python train.py --n_layer=9 --d_model=128 --experts_per_token=4 --moe_layers=[1, 2, 3, 4, 5, 6, 7, 8] --lr=0.00259 --beta1=0.9 --batch_tokens=[32768, 65536, 98304] --dataset="wikipedia_en"
Below are experts of layer 3 (counted from 0) of a mixture-of-experts language model. Rows are named router (the router's row for the expert), gate (a neuron's input weights, with its number), up (a neuron's input weights, with its number) and show model dimensions 0-127. Each number is 500 + 50 x the weight over its row's rms, rounded and kept within 0 to 999. Numbers have three digits each.
After each expert's rows: a language model's description of what the expert responds to. This comes from a sample of Wikipedia text that the model never trained on.

# expert 4
router:540426435468541492578496466476517548473511578566519437506441454502471523435579472532540470512604506502491563492518526522536518435488475503579534504399473478575531475565451450560610553548599540546532462530481586539516548571507509467541477491425434461558541440595437567559583502514498467557527505401464544437500548477469409560456585525443529488454556524518537576469477560556581554468400
gate0:457461367487525521625407475349501525471504534474477523545563484518568511484575458514468537494463454514519595462464471484562583465486511490477530525497448486529580531555467496559524546577436592465484515453488504608545558443560442442586499617468415541536498501545423556496472522540520485584585504484478509494520478580541428522423547499496436569528530523527500462519470487428514464403552
up0:444501519440458509566449525505544487581489543463502550599521501431482589487556566454413581507502440559581453516509558419475376504511500602507520469438484529515461555466480489407495539572487488472434491529556452542421486434500539495491449524483507468504427616503458505447502518629535543525516597563564451492437457587538462559447499596560397517476520467484546492458498465526543447494584
gate1:574451608422566495500517488485544541531430585544454522510470468515449551497523521444494501532460568484512485531459411564509427492524447474560594368532445571554432438494481496540552455577541481514488477459592566470456535569491494452458545453406451506474454513525536449494555534412543535493430618496438416518501485563486516494484479456477496593438492583507504542500439476630503506575582
up1:525518539524514429442500526540474515522509512457468477435432495440558488546522501527516476521417454488545482460561485534564491601496566502437601537535432445416547563491463491443468464506427488449513504510388427511524493497607497483530482533594507630590567526500548496499481465519512457512497431673595521460556473516515582489539513382519514467478554449541424427473561441414535549484489
gate2:564447541502476574546562456530454457547427491520451442445460456529501436452614419544405472626567430468431451493567602517526558528515506480481563488426423528515490452559410449467482584553596552501541564502486500535508512486425490477471522471469432484515462435487481481600496478432525473523381492420496509527526569519520469517476556480394544579521485462456523509505503614524548508550462
up2:551438570532507606526561479587498507514478448468526462434474467564592505516655512500490531636525526454497481523475548503506506593515522537421510444475508435509496470608486481523476582484517433512503582516449457556477478478402481433506491393519429533573491422462450466511506416470627548511465507439552504429449561544505509506514530512546477569532450494455563491514521581584510538462413
gate3:500462514487548570520589465496452508446530455518413535458465486443537494423551472453448454534461504510507514448498518418520392531587471427555603602533461457497535439486580502559481451444438571472468532398454509431486497533498563616518519431534540533507564529439480509591604510435543510536557449469512492363484483507465414446582541491492495421477483514557475515488443549537539531538402
up3:619518593480510540473546516503558559435554496422394480461412489504405533506566460499505567409460539443519364501432485407418447489537531451499540517511456443557452461488472569531504496515552479607548531454479580403525511526479478502484526487502492396479488399483444470561490444529527559484553435517511450530466408550430494476503534506566479509484479460547414543462476567509536425492587
gate4:462503421488541373530491511530471496442476555524434598428552523452504551507554467479607471662449522493495508419500561525423482457498514580510563500524489550434587506378509497472577430522481449520496529507488586478492491494444502472539577552442471480480508488548488488489528537518497468419471546546353430513579483457600519445541556552448506499474586464512489474430529530522471412544455
up4:516545482453537481586570467514483505434468439524555448479549432607501460564521445480488468530563542538408507457536466530509578594444491477502466477515474496470505486539491524459495558540602509523526553469487439497592459499537450535470429555574478532486606468404433502576357456444477537552533495389500549483454503483482506540371509536550581463567438553570521532510544512479610567446483
gate5:511515604523417572433595491467542378575581476549515525548432508473423503583496519465490510381386426468562536580522570430494479455518472465547535493505520483482579472526452507439558540535478489567464523462519500456461535495493472504481552561423475489557445502499480527582552478465469491586501480582554515597502401496534420454421450487498454505433446395534438489463466510518490540549423
up5:508442470495563472566490484491503492519428590447485474505464511466583540562479480449547414520583505447461566427534477556534503430573571439372486533468450486438472539556520493539454524455495469568446489542451429499541477515511566427408431493500443635484407433476617543397516461569554540512520515505477528510537425575503589518412517448517502547530484529496501433579515511481476497496397
gate6:504610459557500604496580452477521482434444518579421437522347508421514528382627458434448507454480469531458446401524587474493471473478562493521568575468423470507526560485501433427558547492485518499522493544498571530463576545464554518486502481503458528504500464488498490482582521565542418522434476505460459532527627520477490577492550497498487460450487491514540546564449492480489615483449
up6:472530487544556528465559451426490515438515539587483438536454508432553494518602510480546516469567466614445494484494491456505447524426559531606476556468496445516461600405491459479553501551389541502517463550472578578481454521473522418473586530542525547526513430526539502518569473532482401495507503557486425575540584559430456553365520508459489496542547446430556500571498458479421496505425
gate7:508520512500441561516506551593500539488572512500389455437518466483449605494512517500559490552529634453495496486463599509516517503511379579454502497492468393485494457547541463512512469484497436489487516562557482496520500487447545572565629459413436521514476542586635588473462464501526465606453411460588468480462543465466509538554545387470432470512485474479516469506485553465501522512579
up7:518418480529485447508548453467570541451499498437544472529409520395525468497547442505463606496459555471515487488469524535590532440491430482409592455422459544487484572451425499534410512580423504451485468500494457529438518431588519507471363438499464551510455626470572568592497576504458508471394510553519478546479571493549534506510470520550493510571552588471511533521473491550514512433554
Description: Dashes, hyphens, symbols. En dashes, hyphens and slashes joining compound words, plus symbols and LaTeX markup, as in mayor–council, co-hosting, ^{.

# expert 14
router:529466415453519442551499461511457514509525569556555427455406455566512539433603455587565460555558513466478516440520456515538487470549491562576521448454466549555571484533477448519564568566567487516549463495498532549497533567492450467540483570406411402574535455562441539571533533486497462516502539484483530470501535446573443551479566521479517460441620573547606526443457531492578575431491
gate0:562457404472496471535443423479481523461494485427510561495499525475487515577562399560565500541540524517409552490474501495634511513515463483416626511486416489504511470458436486586456436565484499523508481531471507496523539703508457455526597444494396509467593451476439539572489472449520452505511585470489525542544537460545488575462480505500584492519528442496468495488480600552478534472448
up0:481533425411500511585428472507547468447469398431523593503459541449465557585573417499598484529558517523396551498514481408624536500500593458408572529477402405490476481472521566543477406486437521522477537541503484470528607518503486586496439470489425470472509499441490401491531495466540447531482473520550513488502547488488485612526492460538491449555517553506533512614499539538489489498460
gate1:505568497551538444449523557592547588575445547571551412483538462481538510437572560461510565490572408458431494534466515461558477458530461478519507456460591512521438485574478545600438408541555495531486481500558461602512493531431536399537472510499456481461453510555500547463522531530490439419568470500518526583473629474480475514545562464509505414541501623486584555444460520478550493432496
up1:543495546487502610561469488429466529405487494424434603495526529519395430494425435446574386490457546578488520508561534544474556409465493534384499570440467481429470472508464507384578547522457501435497537545490494514504554478576439469424496415455509562418477537526533514525461454534450546582472478453469543417541491523513478507464589478457458497513404499522484513479511512536409546476566
gate2:463434422480532479459504558502562480538554540518552474497601514459594560417454458474439538483518467592536493448438618484494536415475499473452460437494400513525528459544575510531476488495550489516524519525579584652539486509532440509566563507490490545491411549504585491480513427538533487490445560463503606542538508437491466520464547474507448431560467398514592515460460602531552446439539
up2:475456450519488470513504495516555519590522440580540448586536490503517600477461530414522563417427490583618593406478547474413475401497501517544453433550520564552617497583553475446518526470560478566473488454523528536460498481541478449478588541429470545552495546522458463553548541490440480495419546542550506541525472467540525510437484552515554531529550350540553487497444507453535504507589
gate3:499521517503480489482525435479456524439444508625436544527460515397458507485610482469553541439531528404484495568557464593551533441543497566476386370441498424496519504588478443506490537554510496506484501448555534519514519487537499446508486484460437441644499512496459474479459397447388505502574470434451522503526534540516458533557488425575513489443496547570536475548524520556468593504600
up3:547508463428511592526530500517521572440547548502517545527548500652505499471409482588450459557460547476569596497471519412528520531472417429452572566480536456485419475505500521520414470445530591479505443530422452513508465568471512518531620524507573553401540519558469556558604531563540538474521500583547521501503555471492438490427483596426493463546445526440550517484526512479548497438465
gate4:595486483572452421500503517520511433496428477451466474421471518568562556469453433504453504488521629568506448466547494543458474563522477348536503470496372572488530399544525499428524428555505500533514543484485478554464543495532556431503502349446507480535500484457489497510489479538583543515445444385468549488488511507537480537496522586482494564384467435502469467509454487600547458433507
up4:572463581507444477430526525492471489466407476442523510446429487503524538380511514490443516477426577517565458425522511584405487549501513469457466476499414536438451490535536466570484504558505523470542487470529526389413560418557508416493601474562476481529532476504482524541517522549539552523394502350560453534477485493485440562532463614445535487411488440553467452507512506548571496422449
gate5:596485454531514493526429505521469474437467539564553479483406560483494475443444471537429486523537465488526505545526515523475534363472463474523568522441521480553496529496512472517500618670510525511480494517577481481493571554464504464399486428527587483506490486608432529622532446437446439467657507451439532438511511509497465554406481499499482507528506462473492508489391546549523489410508
up5:385485508426491533527573504420480555597549463471481573590593444461523454505522469493554526459497448437435546421469527449547501539427471461498432467468466493477488499584480513510462428434484560504555435435463480530508558498566498533487437570421416524438507526503499477355438539593475528616396468539570524487537463460534453431560527472459498500448505576510491514464587542476484539505421
gate6:470396502391455612514565437507494479496536534578505514518468429603465523486505530413462407530440510359501486553541494451521566537488471491567468532455445492494556471473550531564475512526610573499431391438474504547528540545514439469555484445549539541473533446526441483510578538460511465506581425491404558475481486462565518579432559550583599461537508535528522466550502528478532474453491
up6:419529539522440440481440491531465553514496490451481499516618509498424448495433455608544504498532460606490561415484486542464441504506471566380522420488503487503501511567533364537483482464481524528545565486451563431574530505470446497477519532449471432593434504542479529499543447548506381467523552514525537455526515560473482413589470473455426503411482516551454549404529505578474582451428
gate7:426485579566479488533521503516446543495517446537555411461547413568435478450597494594569533573459561439532596487531507526600465434537502496444495437556469499428537500509434523649500542500531482496511464520426556457485500582560454452550472463407390481485433481510460529528519587471472485499521424560430509442509480465556455480486535579463495519429477536544560525460483483538557513377461
up7:491552457522481448460421551454498372522609421512505547527480474455509515516459468456407471335531507583467500488501516553469564455481440555495475452530431520552564462464556515446499532510581525531499495478564455593501544543501401534439582487524492512430473454521455552503391431539457482541426506449424507473516519540602556576626519441493475426487503540542457508555455526456474443483506
Description: Foreign names, month names. Month names in dates, space cells in tables, and pieces of foreign names, such as Riy-ad-h, Kundalk-ar, Nagori-č-ane.

# expert 50
router:529452458435568457528555419448505531433554530563516410524467523579467469432547498594524461535612490492511526503539478497518533510473441527525518421462476567545565454567499512553523520564563549604552455427489533524563496598486482438523447509466451412579525479519422585513576482502499411503565507446415545469577505467521470555493558526424562515445600494582550586419443547512501509464475
gate0:586495532565497449493447412481422511521487560544468572474465455543507555547578488477556481442539537378533489502500528596506441466505476457561489388461410449408544577509388527523509521520475516520513419460447553513531529419535474526502453520361502501473437464496473517433493523504457462543431510482469398501600468496562426485462442428506453516545494449507600465421431492421457451468472
up0:527661520465543521597500523495487438472521401488460492521552413520510429508485418529485470501497484558486523481615563365499490488524495569420575538481423466562471513442393414584462547496525567605602520527460542508513488467477439408467472451468478488511477439570458557418542467540483455460495411536599548521514522568510474500492594481542524495461518474507431461490495513478505522558499
gate1:496379552576499509466483481386506513518479529464509471574468532637401472541485476545552499566425500521495506534478496477427633537479481483567511455518538588511548503576541477448449586522508469472370575514499501435439516532548497454438501467461542486445501409552418455543460536395467512513597529535409552484507509394465508499487529546497507520434470532584516551549471488532434572476512
up1:502522498496534454533529480402548530499477500475528517504555540487491462445520467385572513457604555458477462508469534519501567445557493620434549528540418524530533469498463485483478471500460487479644465501567528460556450476500456479486469430428485486567370522555459509655569431362544546516511611455535489476489486502464496467439555586488579539441459499571496519467434456489543464519457
gate2:480494508539527569471500500484513519453493470449518464473510484510473431536523486421538506492498526490414481535593515452416559497464465580534521434511562476470500459377514485530467494540410572523449469498498530546360523449515451559637494473531523505527460571466480489564556467410371551435489573622510507481487506523541538570493563554479529507376523550488444524437436501624575474429495
up2:562574464472467426537459511460488601532459529469416581561502453477465571491551485538423508492433485500502537472427507483510507487542545407553533530535396516504551467573517505486532485503553512509467554425484513448527422643520502528437489477505459425433543472536520538423537522620626487512578410463459451480521485548503533453541377465509497552614482452419573474529501481473429498478431
gate3:507431467436489551534498528496556436455546418460507589571457508457463517577532445540496422473425465622457495516584511419495534558472474540537499464518404568442485472458488512501530560558429497505457585469513520544530550515501395553492491464548473543556531529436397473459479514503534558554455547520499645439522562423485450415526568525524525463515476507459449520458463515649465601500481
up3:512566537512607576447519477502487497518498531562517434407576480582506436421507467438499585526560518453535472492498452599530475512550495477563523465422514460529408512575540475537489514410485459573559430533559450511527444394426567463513546534499427421526509453518551540520553460400456394426570494502495449490575454586544502555442440457506449480520530535507484457501583472423540430446505
gate4:458402412504415518548524494472381454535513566529537479470461482445557505519524507408556512464565401499490513475410411530523502532529479537461481531479421582471491530479445510465513500418577654529424458526531545426410517533489495468480413525516517525470444531538473385633552518574394487477472485374497495531518500514467526458483512527455492486522497514435499445494526506571520597492472
up4:532528553419497542518439545484564472462459501386518408539481563560471435511456450551461454462462497538463516486459582437465443495504510422526537568549503461437565575532551497458539483586533530504511518490526504546577446517459474533464521520538480509422428531478544469533382479391586498440439475478578532527495551418473446502550454328591513506453512534478410468584526588475478526510447
gate5:504458644594540560481424473432443474467423576461566509510535495512471419470437480472549522503462487582521507462542486513490416405563495485612557451525541558487495528546535469481530547500513535416446459505505521539474528592421499539487524465557516604510403534483559563481543486403523522455558430464452548539532575440480511509437434472485540551448523554560494434498518424637522520513445
up5:398430610454504465526526560565531582438516522473510509520539534505463468614537482552360534523520458483658446447487565548519517516484474448467462451479562542484549524392427559461498521515456507455497453419457508436480414607434511504444523541454493550484490627463490442466426540510481439498401476522453515549552469576495463467523488471500527552519457531558511467526536467467450489533583
gate6:434470482531590531493477434416521428527480459508470547489529501665518401570503551509535445442527510495429550514483487449523448503493480525485529478454425477479533510527534470562541510491500525521474522393526442520462513491471438462591573508555446412621427509585465532573570526498468462454529520501429485579513569503490438594442505406459605482488491576580511479488523465539488545368534
up6:493472543602436473454576478551543521532462436512511556548488467453539491619511590519488511539463478537385493557500463427497525563466539416408497501386443456430524457451568528539490509508452507520376575459561415492524545515442500551575564494579466422464414536532490515475497468459515543420504652527445421570519484526520489581529475469520579534477431556467474529500516513513470524479530
gate7:570469490553472476508477459576466493549441567507536475620398475512568597522550575527512554437449501524423531437487500496469471457457409495516490404580489506546606465495500475629487486499459458451386540537476540547480559500538482430524488507505532563568438453407531508522545575445548514510506512584523484442444534413593474637495499541485524475446473596536525482547430542488504524512502
up7:525449522465479500506522538626534526506529448492380514553542504445494516474497540525419567582596536505632468520472489538449482530483468515420468355546521544529517480487527498591476425469403454532416565510519543457591447497600571428531526475515491470508442534478495544488540549491498478473572468451558409444464502523528524565534467603506446541586512571450535564503468470444441464507580
Description: Line-start markup. List dashes, pipes, heading equals signs and the after line breaks, plus was, born, by in infobox and biography openings.

# expert 55
router:565489495503529500552536478459400497462505516562571483481433423624479518479518470521554412473524442413440520471581454494610573418467466536509573492458434561509565448533467497575579573527521568535529474475499524527539563514490480519546480528470519471585597441519496575589593479485466427573534515505486560469565530507566484550459599508459565488499515514558522574463509598506543563386483
gate0:518554479514484492541549536500391457521573440440350513540565479486546406473505528526471525458512487461377533537456540502522426516514452495482512409545634470525454453518452451549528536473504483598547503507644473483488488456469459586482420477532543488509470445590460587383519439537497462549489445516518548510576494521584513512598515551487421459527474525499514425448530548541562493532466
up0:475488594481546524552471482366445486483493550508506537501586501477564490467462566477400505499520461449453542477483531554479471494388450486466598473479561544521543457491499485569502410499500615534537501490554486385428490551465480517451544478511503534547462340480481453484573460516426470539510463475561592526556547540558408605484416564540551607526495449483498484473538483546494484484414
gate1:568481584572459504490549506419542471578433489537443488491519527537485603502486471547556653470502461499418384500448571496445496507556534544475514550536481456540617546564492532461440469519475573494435520488528481488473546556469483433466471460560520475518489488507542459466549585507409390485494605519537593567513538564537535524558541488585535385497486559505525518455438558505472542447418
up1:533455502502492487495528515424528545524506529482481516514574520502488478494471546443550456454521591460484500466519527598563454620579442495447511479475577515434504549502423463653483571455528429449510539510533540467483570523452439450455401588459550474518435432463642558386489403456496492572551522579505440525578460530448498435434529530517516466497458504523516489468547542583447478465427
gate2:494490486479538510471496557533462395509487465490469477483417470528484492463526452494450522438532542572459534468531452444510528517572502422477461440426538513439442545460582554556596468548490432543537381450663503591473571499413498524476470437505444460440556530606373490412487476557448447431450463528502518423469502520524497533494563511467424442513433569567543549472513482444524542446509
up2:550477511505510421501418474518555628440556517572591496576498456429451501422476571482460421534504464491548589471475532544484407465485495537476454548479471506496509515504554476463512511468538486458479519547441447433548498540432532511353525520483514501572464465553604549511522567423526581539591515533527421481628550452449457462597508577493549597489519542440548538518521544473479412487489
gate3:599498481496577448529573486499450604463460528508493490501491435474422515553453487503502429604427492474523497465453473499443478544548497501495463462490513506641605395567521458524521450426543538540528539508378542522496613546385456390481481455534470468438522554562478475532570505479505385549499541537489550416520585439486497538431530588505501510503529524532483538520491508417467529479425
up3:467584569466488469429564521562437541421488592519473511573519533503530558535528527489410506415413430420559369526421403599447496481445527516451476515480544523539507458476572527524490528462475567465506474469455494430446544429581451415538556451550473499529480587456461450608526493481443439520414552526555511493438547485468470444441564569494473496483459461473423424478533544506500557458484
gate4:544577526536560444520510498503495497467481438463501444546576512510395530485478434498462581455514498542559443588513487454599466481590500416484626461573505460445546475524529533524567456510528583518554558483488514506607566506472485533407469577507542431544503584439532510509476526458417491471478517504472517523431531527492611625651541451529528577496544434498556521501468524440485496469570
up4:488460517519461528490507450481573495479574477514447501497453443469545421533469473478562480628445442539448547517507541518507541514493464528513478469559408493448520504622517526483488391518498558491498552540458494542454448543559604400486492449486490558599435538546480487522486472563698570518473519466448470460510465558537372554446504498437427499445481483450532474462454526521436484576402
gate5:538515507572556515435487485442549517564454604498477532511542511582492405544496538526585468433600465569532581458398456495554431490501498492522551464526571607474510435455390441567478557434452570531522506482465573506445515501584447435522546440500491531554435480550545529429556505489457420555571536496511517510512515530566470503400582497537452540497488479516525507521413474503572512431376
up5:500476424521449540522398429431417555512530409470432498475562459609442490512525590421543534451489545480472528495622511564525372539457556473529468463521416506504477509520466602445506523522537550529541482526559460459508526514449508465392400515474495490538448481402554405416495495483463443538592459448523483573494429531433466535510529573488475579473448487577553484507462469503515541514443
gate6:545499564449529567481549582439532543509502474506573536507374448549326499500512523513430446478483474495541550498549428493483483447629556508547578498473566451512503422471564496519488572490476466509498560475512534460491540476492430525588588519498527439441531460463503549568538444483479472499520431482454470475505575584510535471467583522467523545465542570513444503362394526630490522504523
up6:518598521443582566508469527486529514558449453533459555442514516450412508533526608515438447430509497616531505534469474539435538349498508518513561514580567397415516519503508521545533603490426545552546571465475451528566555442584470451559500519449468443420541494514389529521405482444482468473512459558460526577552476505527502490427558459534525538530442541537532472492432548488491469542447
gate7:603561516441556499583540546409477450505440544456473571481571482478449523535420535512478436448529640498491479480498636533591544496469394466471520466543540382453447503521423472462489491535524545475516610466478543549519414542488453539503548539473482455474459463485474571440508510507477547545405415560479508496517487409592467543489472471523440441482578491474499525532545568571533481454574
up7:430402409504519515460473491431615558388507542587456503535479505547523417511542499523531617447564398474558544475560429546419454543518532561527484524469531572544480512518464605556612526503547457506460392475488455419448536533522519562548523558523502468495448451493416433556489494535393535482506499436478561425523460513448435499469515565481503480500447528410482500474507569538482539534475
Description: Mid-word lowercase pieces. Lowercase middle pieces of common words after a short prefix, such as u in circuit, ar in Declaration, c in council.

# expert 17
router:541440448510514510536475428414432484472592529547462486514437437574497469436537466510587439433550478487484549456521490487540501456490501557551592468471509529462556455553465431557510632530579615489492477484459545486511555508473461475547389549424444503625538416505458548556559507546451469588540524485484546437564499447541420553463560535456522438467526562593546542465498523527570530439465
gate12:519456402495486511498434495528446425509559453496496521479433539549527670488487415505563448490526485556480450461456594555558528553485560574528445553556495550523543530454425473472480500512485579478498508548570536453504455471419561451540502546427478497496582455483545558434529467541547542577498503445514551400562404547411421492624483624535566472497459476536514502559474485528498487453455
up12:525564456574581446581575586515611529543496456489528482509586497461508470496474570554428531448510539533510505504452582517469621414438489539533496496460668564521420514463609492437491469526515475542513443521478445498460563458459484604487384475580470446455545571502488499418472541559453460523437473534515470473445409483497537450500458479537459485546454469552528536506477526571519472562520
gate13:505400506460483482506498493518490495498504529559541453471460420507560552496567551544427379455529446511471514400593522478526463515470490565577483398578532499478559473524471429382491517530631446494485534514434453501454581522479502545479558479487477510490467468475439518390489665503589542509450537529537433479425436517527434498413532485499482511474508530460510443364457563469523513477468
up13:553583504568511531403575485464524488467496505494492447472411545484503471544446426457492507584492518425624465576543498593512468557534488471537573585505377435524520499593499601617453549492544503506566534505539496446538472487492486582479418494432498454443548559518481462569505472441429545433538548457602512513552470537374524513480445555448586554460482519504494534535476445526510540494497
gate14:501401489452519449495458372538512432503552486563558489509497461462614445548506542504550523466598491468605417544506470446467526464472537459442511510554474558481484536538425588553542576501560508491557471506541486495482544520513519460512504568460564536504516456482488494389556382556493487463481454471453492508528456496512536516581663390447588481483495573592524574498489552454589492467489
up14:432561494571456516473484430512443577481409471504506445530481587425535496474488544537538503534425494571422482542460499543541567485531478462505604461535429458531421517424423537526517526536486526508503547537469467478451537460450422488434531343587488496495530618450578518542567483456562541439482510512524471457482504477472589605361432467571469533437516426472438469461488500554527512497532
gate15:459497473338538517521505509524470463486504501455457494482458515545505376444438467458516539392530546493459495544527480453508569530526453456434475413461445479472509507495574506434493460523614531489526463439418540484493500466507469504518467502526540541444460530613526426463487448540418512551535498548412658525578550565476503509647565457481435411479471481570543557495495534547507563497548
up15:521449479435542544442499500483449476463450516560487484601404478390501588475560575533368477585653504430578477490448567454472472484462525394466459454508549424487603504502478502480484484560500478552520487505546560530495506506491491579447402470399547485462501538443476541431486473529514514576420544436478534501507501489462536458566494602439470528482489459538486473396525423498474475448471
gate16:474463448460453500548572439465590401590366468581497507442460430526421511522537499456505480492496490504518442481468550500515505490575458487410496411455526595457575403528411474496529492496531476527488503507507518453485512500382437473513430487443507529537515557532475550470468526508533413466498625509421523526470557429466470428429523595409515565509478539491448556438464506449564489523384
up16:532449545519465548526533600561500444550369472591514571451526480484458526595580491390489476518552490506517546503465545529519537476605426472317494508515504573475560447471491477481508538448589507490446561555496466497508488475477476526510487458496496550547487525478525452409466573384550420548440590560511558574456534467465400468520477568436492520506498468492481453486585465425490478522501
gate17:514519394569482415548512444460518440535563487526567457404502501383533470432473454508511463557396582497416423468506570517473529521504485423595609471461562512557535516507548490463406588528570426524501527471573467560462543480496525589532484453382514476506446484529453548471538459496509489491514484435348474469532422441504484488457604519484555546452472516454478526470465520466546510512490
up17:478468469454514499429505510519572519553432556447414458494500456509603459477543507488451493545523509483449437451519484491459337532471518515453525542453458460513416502484435528593494519433467386501502529559531552554486495484426515537516484477434507526567502546491513480445484424472476487369639477508576541563576530478434481481480454449571474427483513509512484433555582390496392517433426
gate18:448568436562463439556570494589469503489490481479500457442558498491430518443490579524478438478532531541464482446528603533532513635487427435532477582526537440531508532592482547466461398476527508512531534444469430510614460510484482527481468529410523515513464492448458474552508581417513397503438518584482594523618493536457427537430502481461430519468483579602452472517519430504506440551517
up18:530548560577497511467482499450509553546537533609382516587517443494474417477469480451539533500434582459536502393610540450469579520575402538574602553529474545496469462515533433353533514522465463478461515456474490539510532503508475506513515439470526513362534514528465532562596605549495441508538546518506472556479497513521548434505560521491439540477454487434469610491485502536454438493464
gate19:534456463562522387539425468487497471483587483502451520626575439504498504407451450515565514486543562588527553526371492511549457454532496478569515451526525435470487518639560449460540504511469494490477451449494516555517499496545550510492524526477461495544521470497564494506528598499477445381444395406416468563587469485528386528452441382487528459498528514556507532411510513507475498499477
up19:523409448542526474469453408535405467508584483474402528509455437516524384502537575497548563449567572504463625521422536540514405461502592463431498414558553439472544453587552520463395514515482572481516530471481460502501471501500531455553401551443532521582583478480464482619518460548463506451490481424532430529511474488467500553423489492555503481487481530469506513518573476560488527460582
Description: Second word syllable. Second piece of a word split after its first letter or syllable, such as H-at, f-ron-t, m-er-chants, W-at-ershed.

# expert 45
router:532452464423549518561530457458469482428548544536515519536442425523498460460527452490535438521567429447457572418509470508531536446475477559558539382440468553513518457515458372526562546548546559534497488445402539535521523533448410541592469548475535495554523503527445568546644492523444432568545544441502530461527567486572478515509581546373531441479505525514517534453467528487559576460436
gate0:522472510552479491521526575464464362388581413501436519501556468559613515478511487505473500544479442505564470491491541552474491535576482528450558545521510473508590391494544513490555531633624550547540458482450436542554503494513497536523405486509537520564507504508470507464578386504378482418581426457498511517514445467494508560595544472519420552509442505546514524509518456512505475456425
up0:482549495471461474522511564473549491516500486526504461547517498638454481508459529484476391550480509553509473551455522478492454439448474485504484482533401588418470570492443440504452428562586500513462514570511509436531527453495427436458466608512504497509468437543480489514452514374385506595549427542491416505508432443507419543539460461467453459500416427525608514576522439483413512442404
gate1:459465499463537567443511481398524456455474504535407513494446535486534523443478493496413525457426485454507576419597670582516511467570491594583454440524595650456546551517441459577453500485489486500494498488433466471509471456450478556596476538462516484432452540465492487519524567516586434478481424504477454519499558522469445466470582508496508372513487414464525552502473484474497506504468
up1:604486513480454415515496473558479453493562444495515566538477467445499505566544507550480450494415565522507454522469478542482426515473505463498507503538627444496506543436487418424513446445616503429464451586659489494477478477506525436509572472588493555532549539450518384448474523580521518519554491455478483563457469498572515513527456387570623522522609525529534544511465521515416478505498
gate2:520551361637485494560421520482583496487400438570416519489512422463524504476472430457415480492453440459564615471503549560498577532461461560481481525433536569577486451502404429478516513521440565509453465499512579529545560508426530488535490509515447472553505553461524515497497497547607469502529462494451453439433463468447573466534498465494535576506455440488511537598434602492551494499523
up2:461458568436594523425486489512466503382494512518595517524419404523601537506590579489552546497485548545521550613439402544511569577430534489467562467439511450464440485463542518545506468571429481498489523485481509564448486506573512460488425430527464518500569574485498448511534504456522514509466572588566496529454563547556501507407611472463506498508494596503485522599491590555542500529489
gate3:435421473478554534450466533381503439504500489493495471460501536590497574372497491482455486543479516505505496526556538452514548488495451466590480447448539516472514531537481379401547387529481443499509514536515536396497482515443591524462537428460490476517543298544509544610456490423463496516460407398477512461567476514564555526448459563432514492491527473499463495500533533526460522473456
up3:505514564554437549498588444520457514390568483534535524552486414535484490546501396561528538421450492448590532516476414467516502454527511462416473496541524471513506448406489541524460529440557541465519588431511480406499485513523417511607391529518480485542527606555463427514498494431501640572529505520529540501520537467476381476391496449555446516496469498541545471555498475450454432526504
gate4:555503528515540481496590510535496488437508529497538518573425470522510497472608405559462621448525412500612485420488496572497492485505524485456526395448493502515525558503493390524423493551540556543556482339481577532507526548427414537478453513475450495531459511589562455449513467516596464477547553531546479486477557503521491479437527549425443469453508544503521480509460375565483521506399
up4:588417549629455528523547564481361473503511550550554530588503497487437491479516488378499454533551387562494485447552535502459432477523456572487509512473484491477425510547541439506544531547546593464537438481537624539506491547540476490563464497492532510557473548543484543474561455492480523448564545529529540423593611529463530371392488502451535523489533524447507508514495502476558426533482
gate5:458508618472526504518419516426543498410558497546519546417574438517550507567508497475451523590543446534501427450434441560581484450497529510413498476468394470485475421473546470527537521547513553497499481566482503432513516540562508479563422476500469507399463463518439453549480441391460496497493524521459484530517510460550461434384575569413499592479511349564501451465546502539511476486571
up5:529515490548502494443427445453489507562540486543470478488409482447440404356464545474608453408402504550599473472560480455463480435531461447532538466573464511483478549521587595443433559467516482465496491420536621487483524426479501472460411523440564471489483556466431551586563476518557555480553495492506470500449450525480397569503499478444483540534543498545481488391486527495518546442462
gate6:480503522503427451526438536496436551501469488557525527538582521473466511498568521455526548539560421547485543560456477504496493423459471509462533497393586473478471489477409512577592592429473432493449535592524510422468499555429529414550422515503428519615529482509487643499472542572542432506494448507457488507470497558495505459553514508411494487489591409559492522431480428513502562406600
up6:426459502487553547487501584518515415534621522502503472433494520448596561410442510530497517562431472451426483471451547423495499417521508554459481475539533481492574512454555559521482440535447541509489455531583508515482555447648454594511517502535457533454530483484478377534513443567527496597511516589509565495455469493551589532522479462648558574486476409480524495489545499547565518507535
gate7:395486536499540505451459496431483532517546509515518565445513529492489445363517508453517449560535410418500491481464514468505558519575479568617477500539523512556550444493566399543503553509474466546532539512486457562464559541480471511408502480405554489460523501491485544495556505552542456515625491386521562486583520558488432403504617610486447454482509563553517546386493453452496479541464
up7:382518550520543534473404486499535501567554529528505562511449550476558432450496498499417429510468347485505617501474552559456542493470428489569511547604596448455530439457464417464485507523455484490495529508447466493455508484491547539527469534489572534435538521460490511451528487568523513563571395448476590514481541530564435482534581583501371503543499564578498546450438488548512578492486
Description: Inner vowel syllables. Word-internal pieces with re, ri, ro, ee after a capital or consonant, such as T-re-asure, G-ree-k, V-eg-as, N-orm-a.